config = dict(
    n_layer=9,
    router_score='sigmoid',
    routed_scale=2.0,
    norm='rmsnorm',
    norm_eps=1e-05,
    tie_embeddings=False,
    beta2=0.99,
    seq_len=1024,
    dataset='wikipedia_en',
)
Below are experts of layer 5 (counted from 0) of a mixture-of-experts language model. Rows are named router (the router's row for the expert) and show model dimensions 120-159. Each number is 200 + 30 x the weight over its row's rms, rounded and kept within 0 to 999.
After each expert's rows: a language model's description of what the expert responds to. This comes from a sample of Wikipedia text that the model never trained on.

# expert 8
router,204,182,182,216,218,161,222,230,202,187,214,200,182,196,196,223,197,215,182,194,175,183,177,221,192,184,172,173,203,164,230,194,170,213,211,219,206,198,204,248
It responds to: Decimal points, digit chunks and pipe separators inside numeric tables, coordinates and scores, such as "76.4065°W", "| 12 |", "Sep 2024".

# expert 2
router,174,182,209,212,228,145,219,170,230,166,204,199,175,165,194,223,186,183,155,208,187,148,260,223,179,217,207,222,236,211,208,225,235,157,216,211,171,201,160,199
It responds to: Words inside or naming films, albums, songs, books and shows, such as album, Movie, Love, or "the Broadway play".

# expert 7
router,234,203,212,224,187,225,205,193,220,172,219,246,217,165,197,161,190,173,237,175,197,205,210,179,185,219,222,201,181,215,185,206,216,251,159,213,186,223,163,163
It responds to: Nouns or endings naming a person's job or role in biographies, such as politician, player, head coach, professor, cycl-ist.

# expert 9
router,214,235,167,155,197,173,232,192,200,241,226,192,194,184,215,230,215,172,222,205,199,183,200,193,221,228,228,172,183,178,164,172,249,154,253,143,175,207,216,235
It responds to: Al or al starting names and Latin words, like Alberta, al-Saffah, albiceps; also endings -ian, -ic and words like natural, Arab, National.

# expert 1
router,223,242,234,201,182,190,195,168,247,213,167,212,236,194,193,190,234,199,203,214,168,230,231,272,210,238,186,201,246,159,228,178,194,224,236,216,163,251,171,219
It responds to: Inner pieces of foreign names and rare words, like gaff-er, Gu-th-rie, V-ah-agn; also nouns of time and residence such as years, months, died, moved.

# expert 0
router,208,177,185,249,190,95,207,209,195,184,142,201,232,159,193,161,193,217,169,197,217,189,199,213,213,216,261,219,207,230,205,169,269,178,188,170,174,171,176,157
It responds to: Single-letter or short word-initial pieces, mostly lowercase w, b, g, p, c, starting a new word, such as w(andering), gar(age), "for a".

# expert 12
router,251,220,180,220,173,178,234,218,194,211,268,201,230,200,193,173,195,184,189,171,205,149,193,163,219,168,202,152,245,183,219,186,245,172,218,207,227,200,178,200
It responds to: Field labels and tokens in infobox-style lists and election tables, such as "PubChem CID", "- • Total:", "| Party", JP, middle dots.

# expert 6
router,213,177,234,217,223,183,206,173,204,229,185,184,193,150,157,207,257,211,201,208,169,129,204,244,210,248,265,224,157,190,179,188,234,129,209,175,152,210,220,210
It responds to: Month names, commas and "in" that come right before a day or year number in dates, such as "20 March 1882", "May 22, 1998".

# expert 4
router,226,195,251,197,199,134,221,188,232,182,205,201,185,196,185,209,253,206,170,185,181,223,255,214,241,187,209,204,189,174,185,165,238,195,234,153,173,200,193,178
It responds to: Prepositions and "of the / in the / at the" connectors that lead into a place or organization name, such as "member of the", "sank in the".

# expert 3
router,172,181,205,186,224,236,208,230,231,228,163,184,194,214,204,221,183,116,242,179,192,172,194,181,183,207,233,172,189,196,195,154,258,186,236,253,233,208,213,232
It responds to: The article an and capital or lowercase M starting a word, like a m-ismatch, ==M-edia, an-ecdotal; also short phrases such as the first.

# expert 13
router,219,199,236,166,207,202,192,214,234,229,229,163,204,197,176,210,176,215,227,204,217,167,205,203,254,238,285,238,181,195,235,187,214,214,206,201,254,221,139,166
It responds to: Word-start pieces se or Se after is, are or were, as in se-ated, se-aled, Swan-se-a; also people, those, we, many.

# expert 10
router,256,216,218,180,147,236,187,224,249,249,250,174,222,166,181,197,215,166,253,173,138,189,210,203,187,215,222,138,223,205,186,188,203,183,224,194,199,192,217,180
It responds to: Subject pronouns and person names, or their final name pieces, that come before a verb in biographies and plot summaries, such as he, she, ", who", Gracie.

# expert 15
router,264,222,238,241,194,241,224,239,221,224,209,157,208,231,209,180,210,188,223,185,193,157,242,186,236,203,260,222,234,221,182,175,187,203,214,168,224,209,184,164
It responds to: Line breaks and pipe characters that end table rows and headers, separator rows like |---|---|, and section marks such as == and ===.

# expert 11
router,288,184,212,184,199,182,202,227,236,232,203,194,199,213,168,231,166,156,232,160,208,234,206,198,236,173,201,209,205,189,223,186,213,171,216,226,209,210,193,240
It responds to: Numerals in tables, coordinates, dates, scores and vote counts, especially leading digits such as 1, 2, 33, 15.

# expert 5
router,220,189,213,197,184,208,220,184,225,223,222,152,181,150,196,209,168,196,258,217,208,133,281,248,244,231,220,209,187,215,195,224,183,215,244,242,215,195,234,167
It responds to: Prepositions and clause-linking words before a noun phrase, such as as, in, after, when, under, until, often opening a sentence.

# expert 14
router,225,166,249,211,165,195,187,212,229,195,176,193,137,181,180,225,190,190,226,202,208,195,207,187,204,226,207,180,189,181,231,196,166,205,217,195,216,187,211,205
It responds to: Inner pieces of non-English surnames and place names, often Germanic, Nordic or Slavic, with umlauts or j, k, z, such as Kjærnes, Körber, Fürstová.